{
  "n_experts": 160,
  "d_shared_expert": 0,
  "routed_scale": 16.6,
  "norm": "rmsnorm",
  "positions": "rope",
  "attn_scale": 0.177,
  "tie_embeddings": false,
  "parallel_block": false,
  "beta1": 0.95
}
Below are experts of layer 6 (counted from 0) of a mixture-of-experts language model. Rows are named router (the router's row for the expert), down (a neuron's output weights, with its number) and show model dimensions 0-191. Each number is 128 + 32 x the weight over its row's rms, rounded and kept within 0 to 255.
Before each expert's rows: a language model's description of what the expert responds to; "raises" lists some tokens whose logits its average output raises strongly, later layers aside. This comes from a sample of Wikipedia text that the model never trained on.

# expert 22
What it handles: Column-header words and empty cells in Markdown table header rows, such as Candidate, Votes, ±%, Pld, Seats, often before the separator row.
raises: "|", "| ", "\n", ": ", "(", "): "
router [136 152 113 120 155  98  68 116 138 126 110  83 186 161  95 115 160  86 184 120  96 137 115 167  75 134  94 141 119  95 107 149 168 105 116 104  99  71 144 102 111  93 190 130 131  96  94 160  85 168 136  96 151 128 185 137  82 134  84 171  87 132 164 119 189 105  97  97  99  68 184 156  67 134  46 133 152 146 121 162 120 162 107 142 118  93 143 106 120 124 139 173 118 104 122 132  98 107 138  79 182 114 136 174 140 108 141 162 142 132  98 129 130 128  81 136 158 117 174 132 133 165  74 158 165 160 125 129 188 114  66  63 168 168  99 108 127 126 134 119 219 183 113 189 182 142 114 144 134 154  81 127 147 141 108  69 168 145 105 120 177 154 160 138 129 150 155 121  94  79 135 120 107 117 118 183 201  94  66 118 144 122 139 159 133 160  87 135  86 129 130 136]
down3 [ 92 130 127 134 102 121 134 104 156  95 193  42 146  51  95 121 124 166 123 119 133 142 168 172 137 109 173 176 114 119  73 188 125 148  92 146 143 116 209 195 132 140 125 167 142 102  79 173 131 142 117 179 153  89 125 132 126 106 136 155 149 126 128 172 103 118 136  98  74  88 115  96 133 139 155 185 172 141 182  77 156 100  80 105 112 107 149 169 139 102 116  95 160 104  72 163 120 105 130  99 121 104 104 128 138  93 109 133 134 120 127  93 141 131 140 153 155 159  63 173 151 123 119 180 100  65 105 152 133  57  87 130 134 143 116 111 116 117 145 102 196 143  76 102 159 130 135 191  75 153 126 114 119 187 126 113 107 131 130 106 116 129 197 127 124 158  91 123  22  99 128 157 123 135 153 176 101 102  29 138 155 115 147 136 125 153 117 137 161 112 111 112]
down4 [132 137  75 114 146 120 151 121 164 174 105 141 122 136 133 121 139 159 120 137 140 103 151 120 158 122  80 105 120 126 138 112 136  99  92 175 118 126 194 125  96 143 112 144 137 102 176 168  88  45  64 116 119 107 164 115 106 163  97 187  98 192 150 147 138  67 123 181 142 117 100  78 151 119  72  98 143 139  96  59 134 121 115 143 187 117  93 156 124 128 113  80 101 102 157 150 118  94 126  94  85 135 166 165 186  61 111  81 121 148  85 167 194 128 101  25 120 185 120 200  73 169 155 164 109  96  99 145 145 165 138 145 138 144 177 139 127 129 119  91 142 140  73 173 170  71 171  96 159 185 137 136 128 146 106  58 130 132 184 146 147 106 175 144 101 120 141 123 103 108 142 138 154 103 137 134 110 130 117  96 106 181 115 109  82 116 133 107 110 106 182 108]
down5 [131  97  83  82 116  75  52 141 161 174 131  96 148  84 135 165 156 173 145 164 123 105 124 109 148 151  80 207 144  91 199  74 130 132  89 146 148 135  92 119 105 138 188  99 125 142 111 115  73 159 162  71 199 139 134 126 144 164 187 134 174  81 155 164 111 107 130 129 168 105 133 120 124 125 106  97 120 112 173 117 145  80 151 129 130 127 118 101 113  93 130 122 101 127 128 137 176  83 180  97 139 104 140 108 162  91 116 120 153 121 177 117  96 141 113 168 108 137 132 133  91 109 113  88  90 140 210 122 131 130  72 118 149 129  87 138  92  99 147  84 123 158 139 140 106 133 192 155  88 130 114 108 164 106  91 111 149 140 173 161 172 158 111 128 124 113 200 147 132  80 131 165 182 174  91  41 103 100 155 176 121 131 103  89 174 212 125 151 123 177 155 121]
down6 [132 153 114 129 140 138 150 178 100 182 106 130 119 116 121 160  90  98 107 154 135 132 147 140 112 114 128 137 128 161  44 122  87 154  61 141 124 186 161 161  81 119 152  68 160 182  90 147 103 172 134  80 127 106 149  99 131 111 121 127 127 187  71 138  74 126  98 145 201 176 150 145 137  91 112 144 102 169 126 179 144 137 105 115  53  91 184 125  90 156 156 104 125 104  95 121 168 156 193 142 124 137 170 159  75 172 131 132 177 142 156 135 157 123  87 150  81 147 135 114  82 190  87  94 120 149 125 151 160 158  77 108 120  66 126 152 200 140 138  74 114  76 114  91 148  57 163 121 195 127 144 102 141 104 109 129  91 114 167 134 107  95 132 136 133 131 205 110 122 102 134  97 122 138 135 163  64  90 123  65 108 152 135 179 118  94 100 128 107 156 151 137]
down7 [170 130 126 166  81 131 123 191 167 166 159 123 205 117 188 151 124 125 136 117 167 139 146 131 141 130 102 149 119 115 140 131 136 137 112 165 135  91  48  87 118  58 154 138  89  91  96 151  99 139 144 123 123 120 183 129 175  98  74 124 132 155  85 117 150 109  86 120  86  79 113 178  71 123 154  85 157 133  98 172 109 149 169 102  90 145 183 163  84 119 134 104 165 179 144  96 100 142 108 122 182 128 134 161 168 147 113 127 164 146 149 129 133 117  77  95 136  89 153  88 100 165 149 119  67 120 169 112 122  85 117 130 104 116 124 137 113 129 164 109 159 145  76 115 128  58 140 102  67 116 175 145  85 177 134 138 125 116 127 143 141 173 168  66 139  96 133 105 133 152 133 165  87 135 145 117 154 127  31  49  50 166 161 184 166 110 132 103 128 137  88  94]
down8 [ 91 141 160 161 117 112  92 156 103 123 176 152 152 117 153 128 138 142 128 138 153 132 159 184 115  97 181 157 147 185 163  78 134 101 108  84 100 111 142 106  90  89 150 143 114  89  81 147 105 110 102 108  92 180  94 200 169  97  62 161  41  90 121 166 157 195  93 143 151 176 177 101 108 131 141 127 103 129 168 103 103 121 151 127 130 113 163 116 212 102 146 124 121 171 100  88 151 137 140 123 109 108 109 107  99  94 138  70 155 144 183 128 106 123 109  89  93 135 101 167 153  85 147 107  80  35 166 119 113  94 130 131 160 130 112 157 145 120 145  61  64  84  84 133  76 148 128  83 147  66 170 121 147  97 141 124 166  88 149  68 121  97 125 147 112 113 143 140 177 118 113 154 159 130 136 146 188 101 110 165 122  61 129 101 114 148 134 139 155 119  66 128]
down9 [139 139 160  84 176 151 108 117 180 153 137  91 141 126 132 150 120 101 174 179 160 129 106 160 191 108 139 176 154 103 160 120 110 207 116 111  78  84  94 129 132 136 136 100 103 177 115  71  89  97 140 101 153 135 107 126 162 164 111 103  90  94 134 104 174  94 135 171 148  44 132  81  54  87 130 137  67 135 148 112  62 110 103  86 102  80 146 170 198 140 105 149 145 122 112 115 123  58 190 147  89 122 209 154  94 174 127 149 117 121 147 126 136  95  84 113 104 153 125  88 202  61 176  84 128 135 107  97 117 114  87  99 146 164  64 155 109 138 100 136 104 167 140 148 175 129 156  98 131 106 117 177 179 146 166 151 146 100 155  88  89 148 145  83  94 165 152 122 151 150 125 101 109 172 139 120 146 139 132 108 138 126 137 128  96 120 129 164 150 107 114 175]
down10 [ 71  75 133 135 132 178 148 121 133  79 176 138  85 139 163 145 138 141  92 163  93 121 147 117  93  95 148 105 108 173 116 141  68 107 154  84  61 129 145 124 128 149 156 101 116 176 177 140 114 120  71 130 124  85 147  77 164 110 106 138 136 108  89 134 118 109  95 106 141  76 179 129 108 146  96 143 128 138  89 112 109  99 122 121  80 166  84 147 152 139 121  91 167 137 182 129 106 145  24 144 101 158 101  47  80 117 132 134  98  85 108 208 144  95 133  89 159 141 150 151 156 145 174 187 142 143 109 156 118 123  83 125 126 113 149 152 116 149  73 129 139  86 152 125 164 169 103  90 147 161 115 137 134 136 152 102 181 153  64 170  65 175 145  67 124 115 134 137 122 103 113 103  90 124 150 127 109 170 141 117 134  67 143  57  92  70 167 149 162  70 147 181]
down11 [ 77  83 162 155 148 177 138 104 116  77 136 155 100 109 148 178 144  70  93 114 182 115 120 115 160 164 147  96  98  94  79 129  94 108 176 100  99 139 104 161 105 138 182 148 186 149 127 143 102 125 185 136 116  81  94 127 162 107 158 109 126 130 155 141  95 112 146  87 166 115 181 114 213  92 156 149 115 152 149  90 124 155 144  94  83 166 105 148 174 123 134 113 156  68 113 118 182 110 101 183  89 200 162 105 110 139 123 149 145  61 200 197 134  83 161  68  97 102 189 103 181 131 194 129 146 101  89 158 123 106 147 142 141 113 112 141 142 150 188 147 139 134 150  73  91 141  90 112 184 103  86 154 101 140 155 132 154 152  83 153 117 109 144  86 137  94  84 123 128 109 110  88 138 119  68 117 118 141 134 127 161 118 100 155 128 129 132 140 109  51 124 166]
down12 [168 162  95  99  96 177 148 166 114  95 165 154 148 108 150 129 121  96 168 143  94 137 145 121 195 145 191  92 103 142 143  94  92 149 143 119 185 134 139 103  83 170 191 149 128 180 150  96 128 120 160 138 144 106  67  83 202 159 121 144  63  86 136 160 118 132  81  89 138 186 143 118 101 159  94 132 100 149 134 153 108 113 145 139 117 113 136 113 128 171 109 140 141 130 167 106 158 149 147 153  56 126 123 114 119 140 183 108 185 114 132 137 143  64  81  97 143  85 166 129 153 123 163  65 112 161 125 142 128 132  60 120 116 159 103 165 123 103 103  98 148  99 132 132  90 105  93 122 123  61  56 163 166  70  58 101 138  97  95 119  96 136  73 162 138 157 112 134 121  90 116 128  83 149 146 160 151 112 186  88 202 142 176  72 140 139 123 120 172  66 126 127]
down13 [120  95  71 144 100  84 107 120 143 114  71  99  86 110 124 123 145  98 150  98 112 155 126 134  97 102 163 142 137 155  87 108 126 113 164 155 117 172 162 139 165 137 187 193 121 125  97 145 105 106  78  54 167 142 127 108 103 105 149  90  76 125 174  76 103 147 188 165  89 147 152 107 167 147 161  73  84 141 100 140 111 156 153 174 143 152  88 106 106 168  93 167 161  61  87 115  80 112 157 124 136  79 181 135 102 155 107 159 109 124 155 121 147 129 119 121 150 109 143 104 104 137 131 102 101 145 120 145 149 211 136 103 182 103  96  97 136 106 111  79  86 120  85 128 126 152 117 115  96  79 154 133 161  66 186  52  97  94 117 124  45 152 156  87 144 143 199 136  57 141 162 128 131 105 111  98 104 105 101 102 142 158 157 149 113  92 101  66 145 158 153  82]
down14 [142 101  97  71 134 120 198 121 143  80  88 138 130 155 130 166 119  80  63 140 137 125  97 122 117 180 165 120 140 107  53 114 147 136  91 121 135 119 122 193 104 146  70  65 152 101 147 118 117 105 132  79 128 158 133 162 161 170  97 166 114 120 124 183 148 159 148 128 128 132 117 123 208 173 118 128 151  86 176 153 108 143 123 168  89 153 140 143 113  85  57 156 121 113 108 110  88 113 152 144  90 182 195 168 136 142 165 102  78  96 131 107  73 130 140  66 159 141 135 176  93  56  87 158 179 127 109 146 178 135 135 111 185 146 107 105 164 174 119 145 108 170  97 187 170 142 109 147 147 109 101  60 130 186 147 124 150 149 161  85 123 116 131 104 127 128 111 156 146 113 121  90 116 133 162 150 111  72 152 214 178 149 127  87  99 119 149 129 162 147 105 150]
down15 [ 67 170 153 126 150 167 145  94 152 114 140 121 101 141  98 170 106 168 145 140 111 122 124 148 194  72 143 115 165 178 180 133 109  87 112  44  92 122  99  89 110  99 157 119 138  85 177 101 139 168 131 124 179 130  60  86 134 122 124 105  49 168 110  70 141  91 116 158 127 154 111 177  89 117 129  90 137 151 107 131 142 117 133 100 132 179  95 121 118 132 143  83 195 111 185 144 143 116  68 142 161  82  93 118 114 109 104 122 145 150 149 134 145 131  92 116 107  92 101 137 218 169 166 112 113 136  76 118 132  57 121 159 133 167 156 145 191 145 138 171 109 127 199 119 162 129 138 119 167  84 187 145 119  94  77 153  96 159  84 131 127 134 161 144 136  96 128 150 130  86 149 167 151 121 148 156 174 138  81 152  68 128 126 183 121  89 158  77 158  90  99 148]
down16 [112 127  84 130 144  85 114 166 113  99 111 162  77 166 126 209 135 120 123 113 136  96 110 119 104 148 125 131 122 138 110 141 140 113 186 134 153 158  86  79  66 108  89 116  83  93 185 154 105 119 153 123 180 104  62 142 152 157 147  94  97 196  90 189 100 118 109 169  60 159 122  73 132  82 169 137 106 101 154 136 159 107 188 108  90 132 167 111 157  96 161 125 165  98 108 142 178 172 100 160 174 137 143 102 198 156 151 141  99 136 147  81 122 105 149 128  19 162 100 178 125  76 116 130  99 145 136 123 121 168 109 149 157 107 139 154 169 137 165 118 162 154 100 120 111  91 163 138 157 148 134 129 118 122  81 125 131 117 120  93 117 160 148  99 110 147 125 121 159 100 152 112 100 133 103 165  40 110 141 124 194 173 122  99 121  69  91 182 126 175  70 146]
down17 [153 167 121 161 128 140 116 199  96 178 151 152  87 140  64 107 115 124 126  93 114  34 105 135 173 145 167 101 159 150 124 116 126 144 144 148 180 157 159 102 161  70 118 112  77  46 140  53 148  78  88 142 163 136 162 112 151 166 179  78 118 116 169 133 130 154 102 131 104 108  95 152 109 150 134 162 124 162 110 135 126 137 103 130 154 149 159 167  96  95 123 168 109 140  96 123 121  82 130  56 122 112 113 123 117 131  71 110 100 179 129 146 133 141 144 111  33 186  95  91 112 168  87  64 126 127  80 135 128 164 178 162  49 158 149 162 107 127  70  90 125 140 157 173  80 172  83 124 164 112 142  99 103 126 165  77 111  98 110 117 154  92 149 165 140 119 129 147  85 158  73 134 104 118 143 107 171 130 157 120 107 129 136 125  98 115  74  88  96 140 116 107]
down18 [136 150 100 148 218 129 166 131 144 181 136  89 150 155 161 132 121  87 171 109 150 110 139 102 160 108 130 160 145 139 180 129 106 104 108 145 184 148 120 119 127 116 218 178  71 159 179 164 109 185  98 152 144 130 129  84 146 121 112 130  86 139 169  65 103 131 118 119  94 150 201 156  94 128 125 122 176 121 140 136 191 139 128 130 143 147 130  53 146 179 130  88 174 131 127  89 199 114 106  93  85  48 107 114 124 176 165 113 108 152 146 144 146  88 142  97 124 113  64  94 145 169  91 155 111 158  76 139  89 129 102 143 139 130 128  75 113  64 107  66 170 130  59 106 122 168 165 111 152  96 173 134  96 103 129 129 116 129 130 160 146 128 121  91 153 129 127 184 156  69  96 185  86  93 141 156  79 151 145 111 163 103 152 118 126 126 119 128  88 147  91 155]
down19 [156 165  83 115 129  63  75 169 160 157 130 104  84 124 111 164 175 145 132 188 131 123 114 136  94 131 155  80 152  81 185 123 161 138  79 116 150 176 113 119 171 157 165 136 103 115  69 119 178 131  95  97 116 119  99 171 105  99 111 156 132 103 160 125 124  96 151 109  82 122 162  76 179  70 116 181 103 147 164 187 148 191 114 116 133 115 158 142 154 166 175 149 129  56  97 237 148 132 164 109  86 139 162 143 110 112 133 148 144 145 156 104 104 174 142 139 152 109  89 165 133 109 171 125 122 111 135  92 108 134 129 162  87 114 173 110 127 125  89 141 166 151 179 188 163 140 165 124 116 102 155 102 138 144 162 111  73 142  94  93 190 117 135 113 137 172 163 109 105  64 124 104 103 161  97 163  66 116 179 153 160 131 145 110 140 139  98 205 168 107 143 152]
down20 [118 117 155 186 138 110  85  71 101 112 139 213 151 123  93 127 104 149  90  67 142 164 124 145 112 141 187 125 194 113 111 114 111 124 140 135 150 101  97  89 105 152 131 112 123 112  96 118 106 165  79 117  86 104 124 169  85 106  87 107 121  80 165  72 159 131  91  98 140 162 195  81 107 163  82 121 126 118 160 142 152 129 122 121 132 102 101 170  52 129 121 107  82 161  64 135 116  75 140 165 127 162 143 176 154 124 110 133 136 120 106 150  99 102 135 192 134 150  75 134 153 166  76 138 116  90 101 112 109  90 162 142 178  74 129 186  91 167 100 134 130 144 185 103 113  81 167 164 164 213  48 137 115 167 129 174 137 162 127 112 158 129 134 184 126 181 113 146 117 149 111 189 146 137 124 153 198 131  99 106 130 158 162 111 144 130 150 158 171 115 170 128]
down21 [111 168 188 101  74  79 168 179 168 128  81  88 126 133 124 147 180  90 132 167 145 135   8 131 100  95 108 112 101  66 162 125 109 128 174 140 147 182 108 161 127 110 104 116 135 128  38  92 141 123 125 145 140 126 107 141 214 120 130  78 107 137  94 124 114 162 114 167 114 128 115 108 172 100 104  93  87 162 193 168 134  98 135  90 129 149 129 128 116  78 152 113 169 127  97 112 104 101 147 120 129 146 114 119 152 149  87 133 128 132 168  63 140 119 119 154 177 137 147 114  99 117  91 134 104  53 144 157  99 126 115 127  91 182 126 141 145 103 138 179  89 102 106  89 172 116  71 145 170  80  93 125  80 138  90 154  85 132 150 140  92 130 115 139 123 152 131 175 142 170 146 169 148  83  87 164 136  73 129 167 153 217 162 129 147 131  93 157 111 168  99 123]
down22 [142 150 131  70 203  98  94 146  86  96 145 176 118 106 134 111 149 111 127 133 138 168 155 147 166 166 114 108  89  94 132 175 131 174 120 152 122  41 180 114  66 132 179  72 138 148 170  87 170 105 133 100 120 126  91  89  75  35 130 133 111  90  99 129  99  58 133  76 124 134 148 144 160 132 149 137 162 108 171 134 165 170 151 140 140 145  58  39 135 117 143 124 146 137 145 117 163 154 101 116 158 120 154 136 104 132 175 143 104 105 138 205 154  70 162 150 120 105 139 131 140 142 181 146 197 135 132 121  89  83  83 125  95 174 101  99 168 105 110 182 154 129 136 127 142 108  88 116 153 101 107 120 179  93 177  96 118  94 190 151 109 111 145 140 118  71  82 130  79 149 150  97 165 168 100 137 126 106 158  82 100 107 163 140 119 145 129 175 128 114 116 114]
down23 [169 122  99 147 104  96 118 123 195 164 113  95 124 129 113 126 194 163 112 183 184  84 130 201  95 192 120  94 135 130 228 114  91 113 121 135  90 153 122 162 181  33 179 153  87 130 121 114 145  72  81 125 157 102 138 100  79 115  98 139 128 131 164 171 169 144 142  86 143 125 151  96 199 112  77 101 186 159 145 146  81 173 121  46 160 129 111  93 198  97 159 115 138 167 146 106 133  82 121 128 116  80 100 177 129 113 104 139 122 129 169  86 121 127 152 149  93 106  97 122 112 108 124 154 171 126 135 119 143  80 147  88 101 144 163 139  87 105  84  67 105 116 130 141 104 113  86 129  90  96 151 138 146 140  89 116 135 119 130 145 160 152 108 130 120  95 116 167 148 114  87 149 175 109  95 137 156  51 139 120 105 158 184 101 141 140 154 115 128  82 142 129]
down24 [100 103  30 185 180 122 153 159 158 123 168 124 128 162 118 111  91 173 134 158 172  86  98 161 181  88  98 150 136 136 157 105 130  99 130  73 135  95 157 189 114 134 100  97 151 154  55 155  98 171 134  60 139 138 141 138 152 122  77 126 120 132 168 133 102 134 130 129 139 138 132 108 131 116 141 192 196 153 146 133 164 117 114 135 173  81  78 131 148 111 118 169 129 176 119 121 128 101  90 134 168 154 118  98 131 141  84 104 190 143  93  57 124 165  74 139 112 112 111 120 119 142 141 114  88 161 149 120  40 143  82 124 209 117 165 114 112 188 170 151  83 106 122 132  88 139  48 101 138 106 123 107 146 213 146 143 156 116 154 121 148  97  96 125 114  91 128 118 137 167 180 105 138 108 106 190 125 148 138 132 104 148 142 123 128 150  96  93  53  93 129 152]
down25 [ 93 159 138 167 131 105 104 162 105  92 110 159  85  97 101  86 162 125 107 151 144 175 124 186 154 135 113 122  88 133 137 131 133 212  68 123 111 153  79 134  78 153 138 156  86 193 132 137  68 172 106 188  44 106  81 126 110 110 160 163 126 157 133 136 166  47 134 189 170 174 183 135 136 134 112 105 114 108 136 178 146 167 188  98 145 113 145 127 170 130 111 140 146 119  90 149 187 113 105 127 134  74  92 143 184 148 113 156 159 101 115 166 177 113 110 152 118 133 165 139 157 142  92 146 103 124 204  79 114 160 167 141 154  84 150 128  83 154 185 100 158  81  93 145 183  66 134 116 147 137 130 172 168  68 114 170 112  94 166 170 133 114 123  97 111 101  76 151 117 114 138 169  91 139 114  98 128  86 117 114 113 129 128 136 112  98 144  99 158 136 135  84]
down26 [131 143 121 166 149  76 111 115 178 146 152  98 161 153 112 145  65 106 124  37  91 110 119 180  96 138 134  92 155 131 114 143 146 104  87 152 105 128  97 144 101 145 150 113 151 144 138  86 126 120 118 132 144 132 159 134 103 172 135 122 152 169 164  92 146 133 150 154 104 162 187 172 157 122 170 169 123 139  98 124 144 113 165  53  91 182 125 146 139 111  71 165 132 175  75 113 106 113 172  58 145 131 162 149 134 173  75 153  91 137 149 144 164 196 142 160 156 128  97 146 175 137 158 115  63  95  82  98 154  66  68 127 121 187 182 131 154 127 143 153 154 144 117  74 110 161 178 158  59 109 130 125 104  96 168 119 116 170 143 138 188 125 132 156 158 116 114 150  96 126  74 159 216 132 124  69 138 100  96 131 110 166  68 141 152 151  94 161 100 135 124 173]
down27 [214 160 119 143 147 141 117 163 169 137  74  91 152 135 113 167 114 124 147  92 162 104 140 159 147 116  70 145 101 173 144 133 111  86 129 135  79  99  66  77 162 122 166 128 170 136 147  86 157 117 125 148 121 139 106 120 145 116 116 155 102 102  87 157 163 134  98 155 100 139 148 142 130 153 134 165 126 126 106  64 119 113  92 119 118 108 123 126 129 127 164 182 172 135  65 112 136  85 136  89  99 142  23 113  68 167 122 139 105 149 162 132  64 108 106 146 127 122 207 146 123 150 103 103  91 139 105  86 182 124 101 151  83  79 121 108  51 176 123 107 140 126 129 111 143  82 142 145 160 110 133 130 200  97 113 149 107 218 189 104 166 117 131 153 166 141 180  51 116 105 166  93 144  88 130 158  97 105 100 108 147 105 148 156 126 137 144  90 164 137 204  91]
down28 [164 143 109 160  63 104 162 149 100 138 110 126 108  72 111 125 168 139 106 147 101 129  86 106 103 112 174 110 153 106  99 165 105 144 114  79 150 121 101  71 133  87 111 114 158 111 141 109 134 146 111 149 132 155 154 128 143 169 135 119 131 119 133 113 158 199 117 113 140 146 111 100 133  78 156 121 178 160 168 151 139 124 146 148  92  84 150 176 219 136  70  74  76 196  63  59  69  88 145 135 135 197 177 111  88  93 113 110 125 130 120 107 152  97 189 156  90 110 144  90  84  80 100 128 159 112 149 149 103 136 120 162 155 150 132 107 162 164 150 123 140  70 163 102  77 142 128 156 145 128 165 133 105 124 150 112 102 119 142  99 153 112 146 152 101 155  77 131 119 101 153 175 158 159  52 107  87  84 170 144 158  73 118 137 170  76 108 194 165 149  71 186]
down29 [ 81 101 103 131 168 149  95 118 102 124 138 129  99 151  52 134 125 109 115 100 148 127 100 121 121 157 189 156 117 107 135 100 182 155 153 177 168  98 129 109 153  92  78 112 100 132 147  82  95 118 106 159  96  79  91  88 194 132 147 134 132 124 170  67 158  54  79 208 129  73 159  90 132 173 133 134  82 139 117  71  79 156 167 156  99 163  86 148 141  98 150 152 145 168 171 134 140  93 156 119  91 123 135 151 111  93  91 149  86 130 189 192 129 159 171  93 142 188 122  96 118 154 223 130 105 186 123  80 122 167 108 114 165 110  93  99 189  62 111 150 121  82 122  92 106  93 104 106 186 102 107 138 121  68  82 137 127 125 104  83 143  97 105  61 149 131 135 131 153 121 155  89 127 133 132 137 151 137 131 139 111 113 135 115 113 121 177 115 147 120 116  88]
down30 [122 136 150 108 161 154 179 153 121 150 159 133 164 147 154  71 101 115 135  88 140 146 129 127  99 103  79 138 205  91 131 114 161 140 106 102 136  57  99 141 121 117  95 131 152 114 139 144 143 109 125 201 121  84  67  59  78 136 132 103 131 135 199 172 151 184 165 155  78 113 134 137 155 111  84 132 226 172 135 106  83  99 154 159 136 133 121 129 138 107 130 160 135  90 126 124  99 105 118  77  94 119  54 149 161 111 127 151 175 130 170 146  83 112 157 137  73 119  37 107 163 126 139 129 185 137  75 116 143 163 117 148 154  99 157 136  97 150 143 120 106 109 191 151 144 201 152  77 141 123 137  76 153  84 114 134 131 156 147 157 122  77  86 114 145  95  87 128 105 184 163 124 120 144 151  61 119 141 136  94 165 115  53 130 108 133 137 165 168 155  90 126]
down31 [104 155 152  86 140 115 111 150  95 135  86 150 110 100  57 158 130 172 140 167 138 118  85 122 182 113 138 146 103  78  97 133 153 126 132 102  99 204 123 146  93  97 118 124 128 122 156 125 145  53 116 164 141  93  98 211 156 150 150 180 148 132 117 124 154 129 146  92 146 117 148  92 111 160 130 157 146 112 105 104  85 119 156 109 127 108 120 106 162  90 114  76  95  92 136 128 209 107 116 183 173  85 111 179 171 124 174 144 101  81 147 169  95 113 157  63 120 138 167 133 129 137 131 163 127 146  63 141 177  78 149 113 214 148 127  90 120  66 101 155  80  83 141 122 114 148  81  90  82 105 141 131  82 171 120 122 121 182  77  81  86 126 138 134 144 119 117 115 162  98 136  69 146 119 126 176  99 145  71 122  98 165 152  73  83 148  99 167 180 118 154  86]
down32 [136  93 128 125  94 120 100 142 131 135 106  99 175  86 109 108 171 135  99 191  79 134 105 136 189 159 105 158 207  99 187 152 176 140  98 132 135 154 116 154  74 146 191 106 136 138  62 130 185  85 169 103 114 126 162 110 138 172 145 150 130 168 146 152 162 126 114 159 165  82  60 102 136  90 153 119 136 123  94 171 109 104 141 129 101  77 187 115 150 109 101  90 143 101  97 140 127 163 137  86 122  85 141  98 160 124  92 181 108 167  95 164 151 128 144 170 118 115 113 105 140 145  98 138 150 107 118 109  51 185 157 134 115 115 116 157 149 152 138 139 182 102 120 174  59  85 147  98 131  48 124  99 165 114 138 122 147 125 189 165 131 158 168 112 157 155 156 144  80 136 202  99 159  96  68 182 128  72  95 111 170 153 128 122 119 141 119 107 177 169 139 169]
down33 [ 97 103  81 179 120  63  80 133 123 164  89 104 182  99 121  80 113 101 114 136  95 150 175 149 151 163 121 216 133  97 127  90 110  74 136  94 139 130 136 122 154 140 170 120 173 134  96 121 134 132 165  99 122 160 165  99 133 125 176  62  58  81 151 152 139 207  94 125  93 103 150 151 111 140  93 201 109  86 107 121 138 164 109  93  94 106  79 176 160 165  98 149 102 122 141 105  72 101 137  48 142 143 122 105  81 138 129 133 134 100 160  86 172 110 162 153 120 106 196 139  91 103 115 130 145 155 124 137 166 179 157 120 161 126 134 135 145 142  92  66 130 178 153  73  95  99 126 119  90 133  88 125 186 134  87 111 128 153  85 206 155 110 145 170 125 161 149  82  72 133 125 115 176 131 135  97 108 106 157 106 140 137 135 138 167 144 134 150 175 140 189 114]
down34 [123 115 117 146 133  78 119  85  76 171 126 174 152 113 165 138 143 106 143 146 134  82 100 120 172 102 142 121 146 113  99  92 125  87  93 134 121 155 128 139 119 139 129 128 136 120 132 137 117 128 160  90  41 122 120 122 164 207  95 143  93 153 166 152  79 134 127 123  94 100 165 111 115 115 131  29 109 153 184 137 141 121 129 122 113  91  79  80 137 146 128  76 197 146 110 110  22 113 156 122 110 165 171 125  93 105 136 177 117  93 128 129 159  80  56  93 146 116 145  93  78 138  61 126  77 101 147 154 117 115 199  78 154 181  97 156 135 102 124 107 112 131  75  51 128 135 136 117 165 113 144 151 128 147 144 161 106  70 130 140 147  78  53 150 118 224 117 152 188 128 140 122 147 130  93 136 117 106  87 155 134 108 146 127 158 166 157 132  96 148 118 134]
down35 [113  72 170 142 198 153 137 144 179 184  87  90 158  95 131 127  66 106  35 107  99 154 127 181 175 113 152  87 132 154 187 118 121 139 146 107 164 152  85  92 150 115 149 157 139 126  75  83 147  93 154 167  96 139 153  99 117  92 153 150 121 131 128 157 155  93 126  76 149 166  97  76 156 165 138 114 106 130 121 138 122  90 130 130 136 126 122 171 146 168  63  78 118 171 144 106 114 199 149 131 106 145 164  45 148 180 172  98  69 143 140 166 106 142 111 160 146 109 138 140  91 143 122 104 131 115  82  78 119 137 108 164  53 114 116  85 135 116 146 115 126  87 124 106 102 183  70 154 132 152 136 111 157 155  84 116  94 147 152 155 153  80  78 121 146 133 149  74 138 151 122 116 163 161  62  76 115 184  89 113  97  77 117  90 171 118 113 113 120 146 128 164]
down36 [126 101 113 120 162 164 130  81 123 112 115 118 105 126 183 164 197 142 137 122 231 153 137 114 159 139  77 122  96 123 130 131 119 119 111 169 123  79  58 136 180 168 114 109 159 121 116 152 127 114 172  85 114 140 150 140 138  98  86 151 147 108 154 128 139  91 208 142 112  89 115  74 131  82 142 123 123 140 197  94 138 125 135  80  90  89 149 109 106 144 157 129 148 157 195 156 194 119  83 206  94 170 176 126  86 116 174 131 100 132 148 107 104 132 101 116 140 154 144 145 144  80 128 134 149 114 153 135 184  81 177 117 142 163  54 159  87  73 160 123 142 124 103  90 152 122 133 113 112 146 157 127 129 167 127  68 126 106  82 142 220 161 169 133 112 128 111 117 118 113 166 117 145 183 131 164 154 191 150  91 126 102 103  89 138 143 197 138 105  76 170 144]
down37 [125 147 166 139 120 111 162 170 204 122 174 130 179 165 175 205 122 102 171 161  97 157 128 181 113 153 132 110 129 105 121  69 141 114 131 111 123 125 122 148 180 100 172 104 112 145 158 137 139 157 142 153 214 153 142 161 167 178 142 152 126 141 167 181 127 136 161 112 124 128 144 180 204 143 136  85 107 169 151 115 149  55 113 116 128 161 128 107  64 172  93 152  64 194 142 171 194 136 114 135  85 116 134 168  92 186 123 159 102 147 131 152  98 154 176  89 174  78 127 170 160 104  95 130 102 154 163 149  83 113 148 115 166 152 117  85 146 128 173 112 146 118 120 183 129 112 158 135 150  75  88 131 100  71 151 147  88 112 140 167 106 147 157  88 172 136 164  89 147 115  91 130 127 128  91 115 156  82 169 124 151 108  87 144 124  88 133 146  75 132  98 179]
down38 [121 130 111 155 163 194  94 149 120 149  68 138 131 176 151 126 101 104 180 143 104 171 106 116  87 168 122 198 117 192 124 154  79 176 164 154  93 117  88 132 126 174 135 134 173 146 166 145 108 136 203  90 130 137 135 163 198 139  81 144 125 149 169  93 125  88 128  50 112 133  58 175 119 163 151 114  94 156 178 164 139 148 132  29 127 139 160 173 133 114 158 206 127 181  63 131 129 134 206 135 135 145 105 106 119 158 181 128 119 127 116 118 141 151 102 122  68  80 103 127 109 101 118 156 125 183  87 115 180 125 136 125 168 148 142 104 105 158 147  56 137 150 170 161 166 111 115 123 152 107 139  90 138 129 121 131 139 123 186 134 137  87 168 177  91 110  92 156 143 136 141 149 136 137 125 157 139 103 149 124 154 140 107 111 135 102 181 139  72  76 109 112]